{
  "num_hidden_layers": 8,
  "hidden_size": 128,
  "n_experts": 128,
  "experts_per_token": 2,
  "d_expert": 48,
  "d_shared_expert": 64,
  "hidden_act": "geglu",
  "moe_layers": [2, 3, 4, 5, 6, 7],
  "router_score": "softmax",
  "normalize_top_k": true,
  "routed_scale": 1.0,
  "balance_loss": 0.0157,
  "balance_bias": false,
  "router_z_loss": 0.001,
  "n_groups": 8,
  "groups_per_token": 2,
  "init_std_router": 0.00815,
  "lr_router": 0.001,
  "vocab_size": 8192,
  "norm": "rmsnorm",
  "norm_eps": 1e-05,
  "tie_word_embeddings": false,
  "optimizer": "laprop",
  "learning_rate": 0.00165,
  "beta1": 0.9,
  "beta2": 0.98,
  "max_grad_norm": 2.0,
  "batch_tokens": [65536, 131072, 262144],
  "max_seq_len": 768,
  "train_tokens": 418600000,
  "max_steps": 4416,
  "dataset": "wikipedia_en"
}
Below are experts of layer 3 (counted from 0) of a mixture-of-experts language model. Rows are named router (the router's row for the expert) and show model dimensions 0-127. Each number is 50 + 10 x the weight over its row's rms, rounded and kept within 0 to 99.
After each expert's rows: a language model's description of what the expert responds to; "mostly gets" lists some tokens that are sent to it at least half of the time. This comes from a sample of Wikipedia text that the model never trained on.

# expert 21
router:33 60 38 60 66 58 35 59 51 61 37 53 38 39 59 43 37 45 36 44 46 40 46 56 53 35 52 41 35 62 45 42 58 39 46 61 34 39 63 59 39 68 41 58 67 53 40 61 55 46 57 59 39 57 54 39 57 54 41 56 45 60 63 56 61 57 55 31 53 59 60 58 58 64 61 37 42 39 40 61 63 59 42 34 65 59 39 61 59 44 62 35 62 58 62 61 59 43 59 57 56 41 50 55 56 34 44 64 55 43 40 59 59 39 43 56 55 63 57 43 35 55 39 41 41 65 55 41
It responds to: "and"/"or" joining paired adjectives (social and political, cultural and educational), plus superlatives and degree words like best, highest, slightly, percent.
mostly gets: " percent", " greatest", " best", " highest", " highly", " slightly"

# expert 55
router:41 63 41 59 59 62 37 61 48 63 36 58 39 38 60 40 39 44 39 44 43 37 41 58 55 38 55 39 42 60 43 39 60 42 46 63 38 42 61 60 40 60 41 58 58 52 39 61 59 41 59 57 39 61 59 41 49 59 42 60 41 62 63 53 60 56 47 36 62 63 60 59 54 65 56 42 50 51 38 61 62 64 40 35 59 52 37 55 62 43 60 37 61 61 59 60 57 42 64 58 55 40 37 56 59 38 42 61 62 39 38 62 60 38 38 58 64 60 63 37 35 63 39 44 40 59 55 40
It responds to: The conjunction and, in, and adjectives like new, good, existing, additional joining or opening phrases; also ); and ), closing parentheses.
mostly gets: " new", " good", " existing"

# expert 23
router:37 62 40 59 62 61 42 61 46 61 37 55 43 36 59 42 39 41 39 45 40 35 37 55 57 37 57 39 43 62 43 41 63 42 55 63 40 40 60 60 38 61 40 60 58 47 35 60 59 42 55 58 38 59 58 40 54 58 41 60 39 64 61 54 58 60 52 41 58 63 64 62 53 61 55 41 41 47 42 60 62 64 38 36 62 58 39 59 61 42 61 37 61 57 60 61 61 46 59 59 56 42 40 60 59 38 43 60 63 39 40 62 63 38 44 59 68 60 59 39 38 59 38 42 40 58 54 39
It responds to: Spelled-out counts like two, four, six and quantifiers like several and many, plus spaces before digits in tables and sports text.
mostly gets: " three", " four", " six", " five", " two", " seven"

# expert 52
router:42 61 38 53 61 57 40 61 52 56 41 63 48 37 62 39 40 43 39 44 39 41 35 50 61 40 67 31 33 61 49 42 55 43 41 57 42 37 55 62 35 71 33 60 63 43 46 56 60 40 42 59 41 58 55 42 51 64 34 60 48 62 59 50 56 62 47 41 47 58 58 56 54 61 60 43 46 47 42 56 66 55 38 38 53 53 42 62 58 38 58 40 61 59 67 60 59 38 55 56 59 44 33 62 62 45 35 61 53 38 39 61 52 41 40 67 63 57 59 46 45 58 42 35 38 57 62 39
It responds to: First pieces of split words after a space or quote, such as exp, mut, te(chnologies), us(ers), pol(onium), and opening apostrophes.
mostly gets: "exp", "mut", "von", "Ś", "‘", "Hip"

# expert 16
router:41 62 45 58 59 59 27 60 57 62 41 55 44 35 60 38 37 42 42 49 43 33 40 63 55 38 60 37 47 61 38 40 58 35 45 59 41 42 67 62 39 62 33 58 53 50 37 60 54 39 42 54 40 60 65 38 56 56 41 57 40 61 57 48 52 60 32 41 60 59 62 63 58 61 53 43 48 56 40 54 58 63 39 37 58 52 36 54 60 39 58 35 57 61 55 60 60 45 62 67 59 43 51 52 60 41 41 59 66 38 42 58 61 44 38 57 61 56 61 41 39 58 40 42 41 68 53 38
It responds to: Final noun or suffix closing a noun phrase or proper name, such as castle, Act, Festival, conflict, championship, -ation.
mostly gets: " Festival", " environment", " Studios", " castle", "system", " Corporation"

# expert 58
router:39 65 41 59 58 61 43 62 52 64 37 47 39 37 62 42 40 44 37 45 45 39 38 57 54 39 55 39 45 61 49 40 62 40 54 61 40 41 61 60 39 60 40 62 58 56 37 60 62 41 55 57 38 61 60 40 57 60 41 62 41 61 59 53 57 61 49 39 58 63 62 63 55 64 57 41 44 53 38 60 60 60 37 39 62 57 40 57 62 40 61 36 63 59 60 62 61 43 62 59 57 42 42 57 59 39 44 63 63 37 41 63 62 41 39 58 68 59 59 37 37 61 38 41 39 60 53 41
It responds to: LaTeX backslashes in math, capital letters starting names or abbreviations like UFC, ENG, AUS, plus country and place names.
mostly gets: " ENG", " \\", " $\\", " China", " SCO", "Billboard"

# expert 2
router:40 66 43 58 57 60 40 60 56 64 37 52 38 39 62 41 42 44 40 46 46 38 39 60 55 35 56 38 41 63 48 40 61 41 49 61 41 39 55 62 37 62 42 61 59 49 38 61 61 40 61 55 38 60 58 38 53 56 40 58 36 64 62 51 60 58 49 36 61 63 61 61 57 62 57 41 45 53 43 61 55 61 39 35 62 54 39 59 62 41 61 37 60 61 56 61 59 42 61 58 61 40 45 59 61 41 42 62 63 38 39 63 61 39 40 59 65 62 61 41 38 63 40 43 38 61 55 41
It responds to: Word-internal pieces and stray capitals in titles, species names, coordinates and tables, such as Ré-ali-sateurs, spinos-is-simus, Os-am-u, 81°-5-0′.
mostly gets: " households", " Hill", " less", " affect", " addition", " females"

# expert 22
router:44 64 45 59 57 59 27 60 51 62 39 67 45 40 60 42 37 38 43 40 45 39 40 56 66 40 60 41 36 63 45 40 60 43 55 55 40 37 58 61 35 59 39 58 52 59 32 56 62 36 52 49 37 60 55 41 58 59 43 60 39 59 64 41 59 59 52 32 58 66 55 60 56 63 51 40 43 52 39 57 54 62 37 45 57 55 43 55 63 39 57 36 59 59 61 60 61 45 63 61 54 45 49 52 61 43 45 67 59 36 40 66 59 45 37 60 69 53 60 40 39 58 42 38 40 58 54 38
It responds to: Dollar signs and subscripts in LaTeX math, and the second digit of years after 1 or 2, as in 1959, 2020.
mostly gets: "Note", " Format", "year", "₹", "which", " GK"

# expert 17
router:36 63 42 57 61 60 36 60 61 61 39 52 41 39 62 43 42 42 40 43 39 35 43 57 53 38 58 39 41 60 49 42 61 37 51 62 39 40 60 61 39 62 36 58 57 55 39 59 59 40 55 57 40 58 59 40 56 57 42 60 37 62 59 50 60 60 40 38 61 62 60 61 57 64 59 39 46 43 38 60 60 62 39 39 60 51 41 56 62 41 60 38 62 61 63 59 59 43 62 63 59 44 37 57 58 33 42 60 61 38 38 62 60 39 41 58 65 59 60 40 38 61 40 44 39 60 55 42
It responds to: Nouns after the or a naming offices, bodies and roles, such as executive, election, joint, regime, council, plus ordinal suffixes like 2nd.
mostly gets: " role", " general", " Senate", "present", " Candidate", " election"

# expert 18
router:43 56 51 60 66 55 56 61 53 64 41 42 35 40 58 45 45 43 38 42 49 44 38 54 63 36 57 43 51 70 42 42 57 46 61 63 38 45 56 63 47 61 44 62 53 55 48 60 59 34 45 54 39 59 56 35 51 62 31 57 38 58 57 46 56 61 57 38 55 65 62 54 65 55 59 47 42 53 40 66 59 63 35 36 63 54 34 47 62 41 58 40 57 59 56 63 59 46 64 57 69 36 49 59 63 52 41 61 53 43 37 58 58 40 46 70 52 52 63 28 43 62 40 50 33 54 64 42
It responds to: Middle pieces of non-English personal and place names, often in tables, such as Na-um-ova, Ni-ed-ermayer, Nik-os, Ravi-chan-dra.
mostly gets: "nne", "cken", "tten", "tsu", "zan"

# expert 63
router:40 64 41 58 61 62 41 60 55 63 39 50 39 37 60 41 41 43 40 45 41 36 40 59 56 39 56 39 47 60 47 43 62 39 53 61 41 38 61 61 38 63 38 62 58 51 39 62 61 40 55 55 39 60 61 41 52 59 40 58 39 63 61 52 56 58 48 39 63 62 62 62 57 62 56 40 45 52 39 60 59 64 38 37 63 57 38 60 62 43 61 37 64 59 58 61 61 43 62 59 59 41 42 57 60 41 41 61 62 40 41 59 61 40 41 59 64 60 62 39 36 60 39 42 37 62 54 39
It responds to: Initial capital letters starting a word after quotes, colons, or line breaks, especially the pronoun I in song titles, and North or South.
mostly gets: " I", " para", " upper", " know", " girl", " North"

# expert 44
router:43 70 44 57 57 61 51 63 61 63 38 59 44 35 62 45 35 46 40 45 46 43 41 51 55 37 54 46 48 64 42 45 60 35 62 61 36 43 51 59 37 59 33 64 62 51 36 62 62 43 51 59 43 57 61 41 56 55 38 58 40 61 61 57 53 60 41 45 66 63 57 60 62 63 54 37 53 49 37 57 60 60 38 36 61 57 40 56 63 42 55 44 63 59 67 61 60 48 59 58 59 45 39 58 61 33 45 61 66 37 43 61 56 42 37 61 67 56 64 41 42 57 40 46 43 61 57 41
It responds to: First names or their opening pieces before a surname in lists, casts and tables, such as John, Robert, Henry, Joan-ne, Ed-wina.
mostly gets: " John", " Robert", " David", " William", " Thomas", " George"

# expert 13
router:39 68 42 55 54 57 35 63 59 64 40 42 41 36 58 45 43 38 35 34 38 33 45 60 54 40 60 40 55 65 40 37 57 42 54 65 44 47 60 60 43 60 40 59 53 54 45 57 65 47 51 63 38 57 58 41 58 53 43 55 40 62 54 58 57 53 50 44 53 57 60 63 61 60 52 37 45 54 47 66 69 57 37 41 56 63 38 63 61 36 55 38 55 56 66 63 56 40 59 60 54 31 46 57 64 46 40 57 63 42 39 59 59 35 44 52 53 57 60 44 48 64 35 44 36 66 64 37
It responds to: Inner digits of long decimal coordinates and numbers, and pieces inside foreign or non-Latin names, such as Thai or Bengali bytes, Fuleihan.
mostly gets: "ð", "zhou", "ador"

# expert 14
router:37 61 38 56 55 56 31 56 39 60 39 69 38 36 59 47 34 41 37 44 38 45 41 53 62 46 60 39 40 57 49 42 58 43 44 56 37 37 58 58 40 61 42 56 60 50 42 62 56 43 51 62 42 57 61 34 46 63 41 61 35 57 58 61 65 61 38 40 57 63 60 64 61 65 57 43 46 45 38 53 60 62 38 40 57 58 43 62 59 42 60 41 59 57 57 59 63 39 63 57 63 47 64 52 58 41 36 64 51 44 41 57 61 47 44 58 78 59 59 42 36 57 46 35 41 56 54 44
It responds to: First piece of a split word, often s after a hyphen or slash, as in nearly-s-ymmetric, 2 1/2-s-tory, on-s-ite, n/a.
mostly gets: "fl", "take", "word", "wind"

# expert 26
router:40 64 41 58 58 61 46 59 54 64 38 51 39 38 60 41 39 43 40 48 44 37 39 57 58 37 57 40 45 62 44 43 61 41 54 61 39 42 58 61 37 62 36 58 60 53 36 63 59 42 56 59 39 60 62 40 53 56 42 61 41 62 61 49 59 59 50 38 61 62 61 62 58 62 56 41 43 50 41 58 59 60 39 36 63 58 40 57 62 41 62 36 58 62 61 61 61 45 60 60 54 41 39 58 60 38 42 64 66 40 39 61 59 38 41 59 67 61 61 40 37 62 40 45 38 61 57 40
It responds to: Sentence-opening capitals and words (However, A, F-ive, U.S.) and the -ly ending of sentence adverbs like Similarly, Roughly, Commonly.
mostly gets: " However", " Species", "PD", " least", " well", " Delta"

# expert 7
router:35 63 41 58 63 62 43 58 55 62 36 51 40 39 63 42 40 42 37 46 41 36 41 55 60 39 57 40 46 63 40 40 63 39 55 61 41 38 64 61 39 61 37 59 56 51 39 59 61 40 51 57 38 59 60 41 52 57 41 57 40 63 59 51 57 56 46 40 64 60 65 60 55 62 55 40 45 50 40 59 66 63 38 36 63 61 42 58 60 43 60 37 68 60 59 61 61 42 61 60 57 39 48 56 58 40 40 63 63 39 40 60 60 40 41 57 61 58 60 37 39 57 38 42 40 64 55 39
It responds to: Line breaks ending infobox fields, plus nouns of country, nationality or role after adjectives, such as United States, British India, father.
mostly gets: " States", " Kingdom", "DST", "operator", " custom", " father"

# expert 60
router:40 64 41 61 60 62 40 58 53 64 37 58 41 40 60 41 39 45 39 49 44 37 39 56 56 39 61 40 47 59 42 42 60 38 58 64 38 41 61 60 39 64 42 60 61 56 44 60 63 45 55 54 39 62 59 40 47 60 39 59 40 63 57 54 57 60 49 33 64 61 62 66 62 65 59 35 45 45 39 59 59 64 41 36 60 59 40 58 60 44 59 36 60 60 61 59 63 46 60 63 58 41 41 54 57 41 39 65 62 40 38 59 61 40 42 58 65 56 58 42 40 58 41 42 40 63 55 43
It responds to: Prepositions following past participles and verbs, such as played by, sent back to, killed in, leaves for, through, against.
mostly gets: "towards", "spite", " by", " through", " into", " alongside"

# expert 27
router:41 61 43 60 60 61 39 61 49 63 37 55 44 37 58 41 43 45 38 43 42 37 38 61 57 35 57 42 45 59 42 42 60 41 50 62 41 44 65 60 42 61 38 59 61 49 39 60 57 37 56 61 41 61 59 39 46 62 37 60 42 62 59 45 55 57 46 38 59 62 62 63 58 62 60 40 46 52 43 60 63 64 41 30 59 60 40 55 61 41 58 40 64 61 53 60 60 45 60 61 66 40 38 58 60 49 44 59 64 40 41 63 63 39 43 58 59 64 62 40 39 63 40 44 37 60 55 40
It responds to: Verbs like gives, makes, does, had after a subject pronoun or name, "to" after wanted or allowing, and "|" after names in tables.
mostly gets: " makes", " gives", " giving", " does", " do", " give"

# expert 45
router:43 66 46 56 55 61 50 60 48 61 41 66 42 33 58 42 36 40 40 43 45 38 39 59 57 40 59 39 44 62 48 43 57 44 53 60 37 39 57 59 37 62 40 64 58 55 38 56 67 38 49 58 39 58 59 39 51 58 39 61 41 59 60 62 61 60 48 38 57 63 58 60 61 64 61 40 52 63 44 55 57 62 38 39 60 67 44 55 59 42 57 40 54 59 60 63 58 34 63 61 46 39 43 60 60 37 44 63 61 38 41 61 59 40 37 56 75 53 56 42 38 58 37 45 44 65 54 42
It responds to: Month names after "on" or "in" before a day number (on April 29, July 1984), plus word pieces after a capital D or C.
mostly gets: " February", " January", " August", " March", " May", " June"